Weights of a small mixture-of-experts language model, trained from scratch on English Wikipedia.
Size: 9 layers, vocabulary 8192, 28.7M parameters.
Experts: 64 experts in each of 5 layers, 160 SwiGLU neurons an expert, 2 picks a token, a softmax router.
Training: a variant of Adam for the experts, 882M tokens, 6731 steps.
Below are experts of layer 4 (counted from 0) of a mixture-of-experts language model. Rows are named router (the router's row for the expert), gate (a neuron's input weights, with its number), up (a neuron's input weights, with its number) and show model dimensions 0-159. Each number is 500 + 40 x the weight over its row's rms, rounded and kept within 0 to 999. Numbers have three digits each.
Before each expert's rows: a language model's description of what the expert responds to. This comes from a sample of Wikipedia text that the model never trained on.

# expert 14
What it handles: Connecting "and" or commas between actor names after "starring", plus digits and spaces inside table numbers and train codes.
router:512519465528531499485466580534539466512469516463438395498487440563482537464489434490499522508538512457550554501467472519546514523553432576530511499477478495445526481422477490495404448487525592488522520446472482537531437546535541461509492581501455577513470523451476513464490502513457507479495514526562501529462478498528509451526473483563455512488529514497546490377451421447457505515529494606483486476515460486535474440448473533416528482534473506443470523482570455501526525511571525
gate0:487547536472517524556477525534577520517491577526495434487475536513540502511444573459502511492539598587523452477534454558517484545462557559524511497492483529430463504550492483421480398512466437503466456497482422474471546492409443529497503495538500555487469467612521478488477459458517419506478488501441480526499494485465549507441562465500488480504498505516526444500526527455510444445512524515493493496428527477507428512473506525500511459498424435478450463492541525567476433585455495
up0:529460477484461456518476478447518512598416557484581605487474481509454534580492529504490487510494492446431515552513456533497469458453501490476476522456519445464484531422524435491466514486426511575545462531564544536547526504479531543482527465440486484531525553492485548533518507551537507504591488555506537516484439570517477547481460478559561512433463468449483439526442494547484440497539510503416513494417504494520446490527482541476521490484536521502534518439532478404469525503562472
gate1:592481489560478476482478505535483503518465468488456498432560563463541558573536480512508518470463519509501529508515515492517561533445498490528486599494588483561458561501532435491474511507450473536484489492480490403475521475507498476535503478488447448415508509498572441488537501475429524565536435519521427488491401514497509519472496441516548486528536490460460517561538506483483537507623526461529517538511534454460462519481511475469530424488459452545469502510508443561481518617469450
up1:603505532441486535497483545528518539473440573467492488512440528464427510451562542454499452471469515443521495495421477562499506511461495558433581531503545513508462481482555544549518506437446470461522542523528429493510516567395480506484458447473497439485461488483535559412532480507475540491459555549504459439490474514493486438565524444498472508541451466511544464523517535576558431495486530517480454495486451509465529515512455470477491491483408410514560529551474482530491532499529469
gate2:516492430422537488457484494463514499545568488513435534487527468595517469534530495479517485477484518492497473567580481528469512497478531478613587486518534487569551544462501497526570525436497519469490573539607461532563481515575459608477541517538507484515519428469511471479539511440501453505520523484446537492477478502486472530551520475403454470527542464492470614480573523553488507455518490478538515490507512471438504469462572474500511514476508495473491561534468560492511481442478465
up2:495514544462464555437467485404508502462507554525515497560501517473427497534452527516451560473502463509474476525467423510488534541455489585408501460456562433497460467536499531463527514461523529495479471523446512501504566530534506541506545521487591472455537522457553530453584541433483574403525526510474565560465489479496494533472537488538487510522567568573462479534556487501445567455488454485565472469546497500455530520483510491478505532521566472534526419495484477552552467472468549
gate3:542519497486538467537500471508570476479510514447533446475603542453469430579528564495467538416499548510436496595532497486466444525446549516517478447544502511453509507515488467456470491503496487465512540528470508427501418499550459529438530536494458532527492480509437542465471448470499439531480597543490494471474523513501503573539444464504507454517579452484543556539525507531461487446513433482430557510482578504437528506524476494512450489466452470444577453485502541499474551556456551
up3:500472522489481491548556504500480512440492544499510469555561506558544474506479515530538516409458504532497531472436501510547488500544544424470457431512533456579482548523482480500507484461512502475478596554467481501498527519517498548499452508506569490495467449529451481513514506482491449456451375439549524510525555508470472461487444434520470519483510472490534462479493524468559484528502479509513531460448458558520572543449505535598561462432490473580587461552581575484450488451426486
gate4:510499563459436470480555531554468534449525477496552498527469499467503465408469551482499502576515530525471497472556533476464445542477515505582514536533493483515528571511507539556557626514493515445439521553463496530482515453471515482512553433492569571454533491498494488520470572490507508488467488507458477521483513501487497468574471491474513391432531456486500535617502578511509470467459498482489463484513506564502494507592587537472527519525578527485500595484526477457492445476515463
up4:507475537491538534489511556462397496530516499456516523450446457477540530462519480519515449466543547509468472505516443526520560535428510503488511517497583447538457520492520501543508473440538428519462509548543477452553583573498507526529480480531479531438498543475536516488562514423492478446471496531529458507492474567496485471504523489504479472572468523495481479437494495401546518471570502493550432486550554546454500511534535553570579565513568533483427561446477478399563530555514510
gate5:493494490511488506524542416440540505511502462519539433527533548426521505505483441492485518559538485485481509516503560517520560532515515566474443472523501444565490586514564481534592516430550494525527443515419538505464552439497428546528531534562608451553508519556471533477486497498510514548504517462482544467549485463514453503535504490522543461562513480406473520479470535447484487429517485427500471509568550554554520462495480528506538552500530508456552501584521566462525495524572543
up5:470547545513520522555508498557510562548521554444527526558554507424464477528542585527512572521517503481481516497504516462430433549483526470577494483480509564479552496480385509436464579484561546463554542533591493446435520516524525541542553464494432520505467515461393481508533482511533486464503518505480449527504499478539496535471450420517506494449531497487523485539456537485452507452462508501456552522505478559500473508421441572513578514553426502528449505467486504546482483507478502
gate6:435492454489483476510487487478514542519520456436513509484546551500526521540558511482538495524438526550498456518555505462529456508439472443559549475451541553545447535522548515469511536424414499533540510536526519469469474468429416524516542468571507475537485504517426437439427493518479509543472456520506492481477451487531360573560532510427471457494459491484466480581510477452529509539484485480461523486499528517497484460534535500527525588535544458515515451575539569436515565461531497
up6:468464498505455499427550471592546557474459590563466473515526498532526570506554574488594469468536425507553498397524538519481450534484538473488454469505418500553467504507480508487494579549492495449424544456486471514518532450475468504485503489507411492468479552491504513556481478465496513521474452520440501503506526472487560488528460472507460578419467497443500471540516501559542436553483556510536452428570484483534530481525466496510515453498437477483575498496476491530481531436454551
gate7:469520502444567619566494501500495492522485472514471538464444553411524510487514489517457472512489555433505459437537471509478453487524532444484497445486535534510477564534515513510584479577494502514552469595511430578527554501507473526503541458579511538509518495469456503451477498503536484522537482493480471460517526488488482509431479425439465461561561559440482558487477542507486505497597515474430504404536500488491478483527506473578476510505543431491493517531426565499560467524494430
up7:527499526440472366483500548480476482487530503475512499447379451501518472493499456465465497553501496460536475471562503529511508501534552524423503471483435497585581445487542497474529537464444591517476521513459437539529525480525534504556465478523476468555457432502509548454525451524522518495510484447429500524526479510564488513468509458579486590487467483473469558505510468487512556519577470463559505524489559437530489540519518527464515426399561431468487548534505473511503457510494471
gate8:541575445537506533512430516593570511519439539483473498508506467519464562565498576555477448461526502560453514446594506460502519523465479459456466509474527481513457470473478544475471448525615457505463472556450508485494542534540489568499556475472544533513513483535439520531514471456600425512475468473533489496556508491463556558436492466468472560486510477493482507511451530503535404508460520489463529534520489600524524529464511574556421471503491431504494517484520468535475483521508461
up8:496446501487502497531492473494402495472480520480527476499544515434508486575492516571460510492535457492525539512553470561486541445406492545501469400524426506471504522559426446463567524502528529598478478425520543493509572537383533564516534491503516520538560495534538556475429462491563470493483508523544478481459480534554487486490402458499485481533555499483488541552426493531477474513498477561485471513551449465537542472466523530565561542465553528546480487548467539543508482498488466
gate9:574428528512460528564463446509485470495428494436504476418489488471524560462465467546538430494488528547475486478615572504540558475474510465584507483548525486478470459476496557548561509499459524502448496583446509529486484536483472476512510465539516477517521493555532441442505551520511542476542508504477415523539499500508414455569428469542461492504491444538444478514460566456495548464529460512459528504513516525469506472609544461487490519489576474452461571456524511496541516458445522
up9:481492552510439492464456465553524500537562519480547511477482517484519450540511492469504523535487482437465443606512530514458396486510472495475501445504451447476470508454551524546530522531503472460449545472522501495553514462523555464433527532525510486575476418445441520583439512482507424492548492465477512459498539550499496481598477573503557549482490487510441500422547470455559504583483447510475533557448546489472537495499446522518550512490512476472545475534402543511560438474446512
gate10:438467473472448545427531423530482498491590529591539552503541540533510498474439439485466486486489531529498496470527527509535479507487556504465517521526497455551411527483576477503522525497447524557491498472517502499454573564522474478485553509497509542504534438539569532517491553597583481438562471414496511490568463532556471413453495532475506487481467505447526549516481544500510492417497491526529523512482453548427459574537531512454503498536477531458511463450516569462446477484487422
up10:483524523494493500478483535532502498457488491512522506497474553529517487513509489476530529502465475568492554388484479452537464455539520503566520548490529458496480518456429539503490502579597489422511502511488496506476475421559536523531500510514482444483470468529458476486532526526424505639545544540478421509514601544562527489530487497595490543485506532460485494516490588499466430501519526551542422484417522484557509502477523532452501603431559496526496492565505475548498499434515523
gate11:515398490479560491429506463456494503530445500507470509546499469524502551457527498592498457499465490531494489522433545496516527529552513487500504453526524537515448492515498497524517484530561478556505522595518471548577511483496461490554502511467460443414506498529459464481491510536433440452471469480538461527555568417453539456514413414521528455531528487470521558543526512502520533512508552473508454438491505532445540569510524427554496440500528446529503448523407488418578481539437521
up11:491469526503513473531491491454486486546514510491471487512499554462416524547499514435506543462475490537535465583467455485486474527539501503491556451502516445500479484490408452432535475562531557481478536476599442489545509529515520458561443503506486468513547566492545450446546577476487480424526430525454520477502497451486573444494517523539527452584448454483484491453479485520496537549473472474559403559534451451440522517505459505526500434559491416484527479498472496389534505441536500
gate12:508505604492557500466482477575456497520451521473501533504479536520523450462588493468557445547432591491496482435558511436493476439453529453541541547529491490492472527562489539523529535505504486486519522517436547567574449487525527574490554536495503523423513484569528516483564491476429467518482477525487490460450508552473533532515504569461567429479601419512527448507502535496484504532484568497498519569499449525488479494535467475474470542537527470542469510532530434560471422456494472
up12:491494500567441470519476489497485498490473519493456517556519566469484463485488473497543590546417516469496478474559518488478454482515582499568516552547494486516567504479559510547551541527463541543475503485503466505478433485504437551498502470423534502471418474468551507441511535513438556495487562482454594469465539489507518552521425506486558499544504486482506454540472391564501480488446541492483517565494435522524393446518526446512471491517487513563480504469585454472506500568581545
gate13:495509427540540465549508487499563534516526447473556443521508502508499457585424495528483512510505455551473478569527464497464492457523459448503489524507534553526450544534489389509565498462511454522534495482432579488475522521452413536469511441522519579514475492459579506498540538573454552477482546473526439493500500539581388530476492535512494434538481535456495524522468445547485487520556495434481543549490516537531478433487573442518450480458530484532493559533466494461491509507563449
up13:423513487496511442453440532438452451527481555458580491452483449529387526521528505469565489496529457497528447514517504470488462460529488484585482453464504456535442521476543448473546513532426469557451510558590546491456589497449512485466529489439543542533544458545434527517461502549491533476471531456543454534486506488486411516567491466515552502457492538508499531491474515464462491510512546530427535495539485538458525521527458541474523479463602537417501458518529484512487504496490584

# expert 8
What it handles: Commas, opening parentheses, dashes and quote-comma marks ending a phrase mid-sentence, e.g. "Prison," "Todoran (" "truth—".
router:464519471515582538527538416469465491521530568500536441509545463530478572497535547500477455501562440448521509507499490477438526551495457496541485463504485505467583525520577525438514532443494582559551462498538539595492534477595529546468507557456522455513493529444436563514482486486505476484430461527520458537476534418522497435536560454530512529490524555487508530503504467460556503542457518509496533560456456491525541421513525488468464486537521454446490493488486444497615468524528539
gate3:433473548475450461463508487487469504497534554516485532491564451499522478558455524526456491547529511491506474508516507523549505525532539466559435471604486487475482491551500449452501498437478478479460515504597508475468467460503542465514525511469562508476528472514489418415526510504457601468469512527501451485530524473479455489552503543524553479479424486617438470554555503492522514495597439474555485447514472473424554517529531467481505486516568572511468386461473508507461498483456575
up3:508503538546510558571581572481478455525545539483519422479475490520561502484516489506509466482555482470493508563468535489442469528482477495507430499537522551468501527521511457529526527549579460497530492536477506453525592497510462494499484532567438570464489472526516510565540495489509477535485422472465478454457525520509510520578478534543504421536508552551536475492390453485465544477480426530473507438492537509512486486530468478491515399539451505572613491446572504572440469454508537
gate4:482484482473441546471502552424490529492492534507537483525448493551494480524431491507521440438484481536555497593511531504474504553549470494562456405500500566477494588509529456481493530460621523509482489446403544527484545473498609508493495484499501459462483515503477439447565544533501441527515509477472552514500510439463498566532445507513463444448523496428503560551523520513517441474601557520469543426459472509448491472572499506520515522485470506490478506584533512485511492449524533
up4:505544575524509489538541473494428503477507498474501495506483532384558471472506569529466508518461487449441468524468545522509504489483492492485564566562539494553563479578493504481507564461467511545526580535539470502467462565483421494480481512469468553522541518538505507582466489536497477385473566512601600461535481527514493461495531512496537532462554494526519476490495473526535513537505413477486467574536485472489475552471514465566448554485569498474546409480461468456502520529558497
gate5:509537517527535442526500504472497461468468458516491502465507487500534485506536442518497529502513481527451484511483498541518466519417512482487521446452566524535540489382477557488520469494473525496502532503543470460526509502528501452481426573492562499488622473472537545476476473483545539464470522396393494505421560518511563544485549391498509502491483488537459426506571506497600534469460565482511521517521471530521428524486515559511575561508550515525521546452574473497558514444540488
up5:565464469479541551546464491532518508537480517494562503540543506550431486554472528475599489473442530523481477463446525474578434480489502463411514493471520509517548525551465514507474495507488473483466496452461515489420520482494621505481530485459551504498576509472472483510493430536468530520493577556478512572464477417457491526579530525504540538444543431477533495476616554518523522433485505473470556531478442505458566525512477430506496566443502575500472480527491487460536449530490524
gate6:449478502456501563507439521460484511476452531504499520542502524528486518491432475488467482464532503501485530473587506479450499490554511550475467510504478490527475474542497508493588502505431532528424543508446463529464465464518439468550490539474448577570507466500500509504515505468522611470527511498469533541561533493542438478509462517510510462482468553504555590512504523437555515496534514470500439513541501563572540593443571467463517470502509534428514573504461629519397538465530547
up6:509406538563418551535494507496464510468570560503538452474436445513567545526576505530476480521510479490490482410522498414577476530440447497456523497485526518545468525465536539536525534502518540484465449554469506544535457506506558482530453594507452432441469559496527528525516458465459489461479466494554456506549528487539515529517488431560503497476472511571500511488503522511496450488511503533596498464560533506470382492465533474492485462500499432572503457475466429503497468561482450
gate7:507512483494514553481515524433457488546508433469530481477504553498479474493476428493519478427505524599497551546536501484539463492524532452550523517491557541538523525522494475547483466479463505537469406483518431506466491514483456521464495488523561503508541519409422475485536449509519458542477496527506563560481528515529507591484504488487442502565538488519529480421477472500422396594531518491468539459455539527546497519501548431537386476478496510495487458391541520474441453478440536
up7:443567485460436498515505420426459474464491436466455478525509488509461508461525505529419458538524466548484532489522481514433494448551478465485534443508471504457507528532460495445508507496530534553463354508542488494481541477495476548536456557563508467517547534469470458513474454580527439508467495465475490588476624525558455494543488484506494448449474520500464526495500492503455462432510545531502579416535538480548495563559544574490465538480548502472450506542505454516494488501537474
gate8:572481490435480505487444495521443542476561487505497508462431436480414454532481498561496527473590506558453493533513487572554458563486516515529500507533528539472515488535490536540563483494448503490475508537465486517498523537505418468526436528550412467524514514486477457491552527539456442529533399494478530553458485618474594495495523472524503467525555480523475502534465542565382507515537463526520554537545560492417533471508520523506496478490558497563444542441487487490515505506518467
up8:475514464423477469474553468507630473436507562548436489472455554528531520485527481477517504456531468454459489553560515512572506491521482517548565609437533516470559462546532497485410532477498539546522450454551480455500551541482448513480485575452445499540443473473518513534453564508496468518492524509472503398500622499531552505487507496448476463452500567559522462474487506537506486517528420537523469488513461531452508442472495478510474475529449455528459539480485529550460504483512529
gate9:449578440481504473581489504560535578508526502464577471457497515420475542453513554510493540519506545415492503489515531479523478557470534490561490439534463482565493555521498515480564499566510550475446558610481479513448492504507436529562551467488472451518483432504565490505518493523505511460463477529445531438468499466540445497442444509462496499506449490528429543491515565488409499474578467392553499539571495488465483481498472516471501488513503453483440474521438515502538457535460512
up9:478528557473481470474412488438458542552456511471532531463464497494511494530472486531508484489603493448533487545492534521500540500562459499494462431500548481520520544472466537460440523478503541554506496500434543518510535523446543492489410504495551472537504392552486480426448581554476455497446472469485587517529467506362490512520519442456465529448505456418533519521478520547463457493477469469465513493491469540503523550542485557523496529468471527479558460597502533458454502539572512
gate10:493431542414529480442553565553580523478450542482474557479524514474490473493519426479515490414450483530459512481506559489560561501506477448449509520485571501496444499515513432491478516501545489511560566515452441499527488473522494394549453422544561480488476499513532527438518507486453501504476512513508479508554477459458482533435424443502450485509481365527451504491472477495480490508484531562477390506567493538502425512474519515502533483534485549503506523404544511457526520476513477
up10:474465463486509478511520469514460459521496474444474499497505451567504508498539471504467452519474461531489549506449498463515497568556440551399472493507562462542449491510501455573463530461416484475553484517404476516517533457504496463557433378507468454616502566498479493443461546556567477512446515441485480529535552534536485482492449454475477477518435493454497527478472426488463526490492488527543435471499526467553460474467532574496483427518473476479557537488543586541493468481547518
gate11:534523492559466456529423555498481526523523524511440511485495470427501487459436462468456495509456450496489461546507482454516527527560486548422548479460517449489513459557515493509566455449499455497446474434567548473521522486446447552527554532505517470469527526511576451450502474551450527563518478536515510550470523558397476532533530441504430471537454486464572474501506558500521495555491562499560531601538485531458491535473453452498434520492550522423516508433487476475514552555504429
up11:546523454441484537494497469498569519470480474463519503487515481521518475518520500507524532484542529497518517501516514551475463429508379476473555484504513493552464535508460480476416514460492561542479428622537508491502535542474552436444488518481490558454505612440475488460468545524414482474498531464501525448486533536553525529500528516553412515426516563538510472430437497548485502500486540477549522480520507457504521478386561474455496486455455573473468452535507484526441487495554571
gate12:447514604535519551463493541495493490406584555469609481534541501505478479500495459561462503492527475492517583508505506502484521501501481477537453522543493445468439490587536465538541471516552534522524459513427470518535531445530467532508493492440481487560455496476478464481526474512548547531451593524562516482509579481444508511461440535540590463529497496480465455470460469525503517568570445509489477431513559478423496493487469567475481463489488512496534443446484535466468569525416501
up12:549500500461510463485476444539474484479450537409460517461465549541491506509516423586443471541588503475522527512487481515574517469527522571543558464493493521573429457477530448510471522454495568543448476518476529503537496504481551486520415540456455570499486438530481533503497566541484515444547493456486476504550489497536549502453559445490478477507524564481571463567424459511452536436506528569479579422505503502548524504516536581504525524424470501467467472491517437518529468477556512
gate13:532526460418529592443496523476522500508526469441441592545479507495577474491565472532522519508492520527540564482561585510520430494466518556504524485529521436519451535467451475458503485522486514463428510579512525513444500521509498426485473450472445503512496510504475534570512498482468502561581510594472429528557476499576433577473485448480541515526479468558505544572560541524437513424546498490480514537456488503523509503500500524549524511519426486519489540520462487542519534415547526
up13:452489419492520520485539474505553473501509474490471515447492502552483471498590502457479570498609459501502497485463601481473510463602494517448490507504561444484517464593555487533498500440507529492487524482571547485521515555555470516456500538487452540526449528512468530538502527539506536608512507543466418503561560524489516527497536558561526478475469544578503500544447470490433500424504509546469465467520508486423509530510486528518504480584475456442511546468474480509430499517603509
gate14:462531471412541509508516508472485504510518550511549516484455462483538523503471560473518457528507523496487509570532491478458501501512599474507451438515448512493480557523506463421601486511503469517450477487511406452506435437467410539527399500448487458499501540484544504456477476495494578507441452495545509542512516476547514489528461496491482483449469511487442499416534553508515491572563474485597525598525455493441497491441556460435510517528508468431547525439477510476551513472445558
up14:464497499539485543510544497491550502450506484502497496521561482474440516547491430572477497510567454447489566572512559440461497495498536450573563513524465473412498447491476428490472557467483477493483483496501495458513481457524435569547496504542573464518459489456446533537560453562516511543457515462468512483503520484471533490518496501548544407597488521479450396380532456508439462544551496529439444527455577484468477434525456541502520511463505520529478480475505502549534521468469491
gate15:498473512520477431455457552502509558474536516471482461586510493519567513498453518529503501526501536600558518517502478501442448551450479521478478466523491494508490547527541532501575513487487528424444489420516398498495519556496543503562498452588479472522485505468561424585528478558401537501518614530498449511440463470526568513535450520498519455481513440529484448548488537542521511518505462504465453512484413504498443522512496537510496494456552571535497474481438495451480497483427448
up15:496394505531456547513533564441522508521519516539494475523524497613575534504520502506507508475507525532510551440573504507442541516457423544578527497465479535492494528509463521513522515507480542430526505410499520465518606505550545473498485505553469497476459564485574542531499521532449582473544507520518471539465487474542519540486530502488507519484540514497541401534443550522513431419506505454528461608465450494489396483489500525466515498551518516502437536532527526533429490511462456
gate16:525495494424507531510448477496517511583529521459505494514522533526551536484544560490566423480473604548497466499493511584549439552550595511496567480516526520502484528475549519482482491513516547477493497513519473535457541520480514476550507500563453537491433505472514533615476418545555532488484489483541420376570518494494500531485570514454487494472458487557455475524525548502528510532540486548472464521491463498511570518472543516436435451503584443510557561514516461497483482470471553
up16:456462504437454412477573474465492462541523556505504464552539535460555488494540477490579479492503538502583442580513491499529466523507525564443494565548531550434483510478472492456524543503476454550485543475491491564475530457501488485548521500573427477509466492494452477400547502512488426539449462452555502435500510552499500450488525493499508548490473536523475611500565580490509541610557438437501506491561530483471516530482527484524464517481518463517571527498552542502513470498556487

# expert 6
What it handles: Commas closing an introductory or inserted phrase, especially after dates, places and adverbs, such as "In 2010," "Instead," "Italy,".
router:515510546439498532495494487457499573556469565480460472492512502505502587478501443515509465562548484461555574504503511444460511522529433541554496571492426517470534477489540494360514578508461521551502517452508567507509561513564536491520543482490495468528411498457451571513542534503528494530458509514527487506532453477472477463508479497595537463529538558492519466484466487510536447523408487536482480409418516476482459463551464558438497465444464538482463492433515483526518483518522442
gate0:526544538526569448484561497552491494475510480551561481511528569473497565477506533470486450505460530545496512552485587459490428481414538462568504536491496550537570516530547475518430480429413491467500490449478538546478529471508523483435532475494440551517528505513430449477531543471555459521553527479555463455485492515457468495481524552522539530615434470537582436438483543494489454458501495488532513517495476461451604581519488456534506513503521470476470488524512454532460445544483489
up0:570541433520497424559425494516454454456476483493460505477525458533486470508508470526487539464485537469466511568524490533438546589443472505531494531480558486563443512479480525442529497555570485507473561488548465528548488499488557507492499451570478589512506450494505587398505470525494491421419459413492469491426519523553474448560501505478492498513506484545399464484504514483541493532504448422461449507530494507515462486489512531500461467471545584565548524481556493468513477526455474
gate1:467576543476512532485487522507500518436518447509529455557515464514479499559582474494459555532425441538456513486526534484459460496438527497457497501532501535525509446490453477507514510496470463491498472517501471444444523511373462522438492496546468518472509453534453473477437521481488436514527408505451443472554580531507460526447535410474532457482482459498560459533572452571452505474506489481544496528560540515481485411435486501507486510505555472548478455578525557534471438483547588
up1:492486474523475497496519499587469532455578494548453485470491508451484530494597441459515516545494521478456477455529508518483489491566396504546541506495480534384521526527442556496449489504547550533573545496439495443535465485546465538543542518542522500482494521427471463492427529495501511564551558427516539452498565517507550452535476512517518493499480485517530564510415433512532471412476466540499565502480504521498476530502527485493551559489578468596534550488526479490467521520590465
gate2:505530532536501450538551519449477438455474527472494524502501484491471529485499476541529515477529538492524528473596524530579521452439457553515518504528534506518462561414509456459488491543504501494477576535477521470521482538518522425468570498486513429453502455528439508486506481491412484482464554514464463391440506605537445544416505517534511481454520493572550477553541514499435559449527479474556435506509486488575541507415476544507527491623467529499512477503481500555525512471539506
up2:581493526519442556494424528493520503437501530533459475560457563469497458543511570499525539463467508552449483487551485502515405588491457470497500505494521469467460518522442595425569443549514430515416470531463532461478553504449554455409499509559467430494488540490480502469479500522530475447527572521484458503384551489520541513537444533472555504476453495562500522589551513534516512494475518527457494521506464551504479481472493510502459519479523530490512543506527478453540459573530541
gate3:527438547513506466485534430516453535527541458426460550436506571549495501548465572497473435552542545539518516515491579427515433493518551514549534382599508515483476498532586489517513469476440503507523489559549485428459534546484508484489516495506507427480552462519446465534486514550564508440482509513478469488490527530408576508534482477487480480547467487524484535537471561514500512478494527456520475544431526445493528544483477488453479469462514493592537505452511444473421538467520546
up3:519559458525469493541446527577464543509496496570488469550447514539495514501482461489511527444521498527435430501526495466480424519532491470469483516526505507457451470538539489480456495508466498473459453533529561451568497467488547521449534602528472506553519409582451464453510491512503465519492476605594493494399543513523471495489433513464602512526469531531480568468515487595456445501525516562529500502500457490498590520487495478506547532484496458545516488475466481603460539501463476
gate4:513529531463440516459544528499520515534422535526473476510499451455484548462491421532468481500507526529531539453557529449557540487467501482478516536519542486521479576471548453502448583422493472497553492536559514407562545527552493501541517510484531432474533488526511477531432501516537461513513522503436485528466502562452427525547547547521518424411509504546504491566550519545468544462444440473432466445449549478520489607532462483476489443507444520504554478503505437479498449448562470
up4:493475462549501509528440481486447517461472474489497551434434552462536448482539491468535497527552468536528491528516487485482479524524573476476478496540534517481521472593499542539514537461553505448432545472487510560502523503449501527458432519461500491441515592466555513574471482526556487518521503443449479507495533512439577448528410522462506449566473487547438552509535545493512469451486501502587540526530430541404547562476546518530469548389552493485581494457500466481494544508495470
gate5:504492460541423543451441504563496491480533466483540475521449515448511465516465496492517507516464541471460489512462565501492472461464586434512517533530511427454546442471511474569475527452498534538474505511462419516430429474459486548531466513461546556460517506491485444572475542533563455474593575468421503494502497502512484521546409437399517526460506438494504528594524473575481517548527615502462535500514480510521503533539484519520451555442495459509517530532526464515510508489454504
up5:527492537482525470528605508453460490487478499534472499511469551559411474505526556491537521517515544508469511514484462510534536566468472573509483596487464519486457512451518469485485481596483530543469477529406556469528496522453586412495537525485467435573499423476504507528587497471481480539501448470510515416518536552585497514468490536556471524511486521502503538398497525542471476573504470500518386499548486540461506519426552525460463473559471511455546467493498480485471482542503506
gate6:451522568464516525538476485494458530490535439478461487512484567450567543507498572489467509553494537602501535498487500506484513467474465421522460460526467470457520577525475475587568500429640485458431489546564497493435478512490430527468484503448531538511517503491530563521414549545465492431509506480501445452492522524469521486504513482496486538600492531507524569449527500502551467482453486490484557494442536519515483494544527480492503529477526415447494517489510545590484422490549519
up6:505503549511461595427435515435526574435518509484453480445465480467483490506457532418439482518522529508490500491474523430520493528525502495463393455478529522497525566522506558523482446421470550549478471576547519538528504515559515508450462547453457498458507593492516550515493531580442491481494479542520507511520441521411517539472437423469504443511465476449441570445501494464450459409472518511514454477505550491493525550470486468453505492476493566449550439474539485505481523507521508
gate7:508501524458523510511499456553558519526524497488588505543529470479415492508501582495514493511457501524520508515490567512494525436472512527492478472525473430506515534483506498587504512519470552538484492461488496541487536479425465523547515497525517428476492431636453482504573525578501531491428481490566456426496445505481498460516494453385568481566485478441462492557497491517550418465508495494449519495502458503553570493529450550462491489521471549602407525519526508527510562508455512
up7:499478519460495468538458478525558529547552513454515493568484490444521516460476500576499520487442582523473504404486487502481506498497519435490577455455476484539534501465546556497595489561520515537490563491468441477552510478430556480558520475464543558434481525498426453471483543525476522484442485502461479501423456504491499570538500446435444477481545451526451585479516543486484495479451453539494529512488439462572520505499457506531542450521536452493449630528471513474500507546544437
gate8:472511495473479439487480489492497544431555470492526487530502522456387479501517473494457505507518488525454526537507554482482448428480553523457466563534506492566555470531449519557498546477518507427488560504489558489472439487479409567508513496517591592473519501547443475544571572565510469478511485450515405529560456464484479476439479406478542516579481493508529487482491525495514456515508549477535546513481559520480515522582471560516447589455518515539421497520506498478530562523501522
up8:480504528544613468536521468514493533500474597512509461559529537586536541501513529540459500499474515461496452517479471495513545465507414472487488521391471582539547505474562511399502499474501525551538492457454498514503547459501508525475543436460526530524458520443497422500464492469521501472496508555541500587434532485545396505526543479572522509485523522471558488450568517528524476496509419404485489510486529494520462446481468486488499492584534508554562459506526515462541435505546475
gate9:518563503541406471456514490586527521476506500507456459484452470497539490516446509564526493541491512564467426450526465541497415475491520499554465462575513500490514476496515524423516538451492500442418539538501514468440485467480484481556477521454516415492449530484472423577575493521455506550502456531399523562497475513429475562528449454476482496518514488492533509557464594506465504510511505528571558503522588450488535478530494529513496563518410499477454464517522501484511475503412514
up9:517449457484464558485586504495532458519582509511505531503518517517398458535506445472559509476521535542422484494481471500524543566440444555497541520510456517424487536420477465504525511512451555508504462542414493447505500503456504429466532532494411526480502417511497466477564507529376502513468506494509542501480515566457483449448556463543511496485447457484468519416481539558485509511501518518527459464521454512546562444522512506457581542514507409529460533502546544509456513528542476
gate10:527487535537490530607491520558524499495501439527505494503443531426543480507425537496398521501478513480448551504566525471483522497471521475491464532539537477445471521490469512495447486586447498531453562574483477523496508492395464464502508517495491426493513458510515531507474551511432488496512526573391604428460522597465447549504480506569434512449482463487471562492480565558469512464515489512456482531523502499443473538508545471483452550460446500437529527502557471469458488489488477
up10:459478493478436599505500447545530486481512469507505486518533459545492466533485485391509480517447467563479537506529485465475566494503510509438451582535508514455526544535538521577443449483494420562497529516439549497524449484445454516564501513539473448435507507462522498524455529503518496509483559474468485535525472505416535487379499470539508502476481529480450453501511589492441507412480434464471479518462548473453469613481534510420545471459491465531526469554484516537446499484471527
gate11:585506512497540514598494587535500496532481507489546538546468467570538483504574544585540512493488523504520458460560436566485529513479502547529547477466521460529434498430444563450471517529481457488491420459494479512490515526477572483486472453499455505574533491533547535446502462382484554467511449505506507546491532547628468492584551519497532522486512487493452485500501509505514477528527532466428550485504500517530472514484565408524497477531485462503492511481480504474523552516470609
up11:469575502545492474510467505558560526583512527440506490506530538498499518543549562518537495481464502517440445442492509521505524472518497485538536493478493527497539499445508491451537522446479543468504486538463469470412561536440488523538592463529551503572486438568431520518505478520580528491510488522520429444571429421533450489470559468468516503549521484497495506491523471521592443511476479512437516558504472484521498479486484453518532419527452409640468477499511528475456477465472442
gate12:510454590467459516510522435513545527551495449531451499530493476458452470485550496521458542529522439490431564508497471445476532425504463550539483455463425528472527457518530460443521502517498517553588544543495536485496457525451459564478526483489538434449454527509425488449509447488501447515485475494536473538567637599495484501478379511541512506452525474512514536488492461504478537515529494485494545471485547527483558459485527555524501527493472394543493457511462497516482453549459453
up12:426427507555509438489467499480498427498460534544547515455531501434506518505522514502528487487522494471480494532433423490484537590510495476462566464483525569513437496470481529441537514475517463609484579429530517523495502467472470465481510494591457507518517430531494552457493497509513503467564510499514637585440537485573482510546465474495485509451462447526467477506569457507513575522517464486497414496531525541548496457490542524513430554524540538482476482497528458517567542483565497
gate13:491492484458484517469507542510554453522477512468512550479484480413484467514447474474518498454518519592548522469522490546586518475485548492491500434578462483466443492480400445548532487452485439475457473450472492458518490545456392515522508514523501434528485484505528437514558527450508515475433487544509469490535462560510578508420458475487517556519518508580499485514498517503466555411543566547550518525487529439585515480505577390505543496491484529474503498507513548501570561551484477
up13:506469571491432461498592395467561515460458422507422528521441540476539508482460559513527479567557518512500533504479542433390489510553494504538446450471475387425513525553454541539487495509446520516509470543527488419510509552526520584520456452453483485536461562479544472542460556478537477504534493476448519446514496503474524522514485519499538557550486577474505516519483449485542461532495465487535526490519495551441544475463531494451510459474510443502485493499437571548511475539510526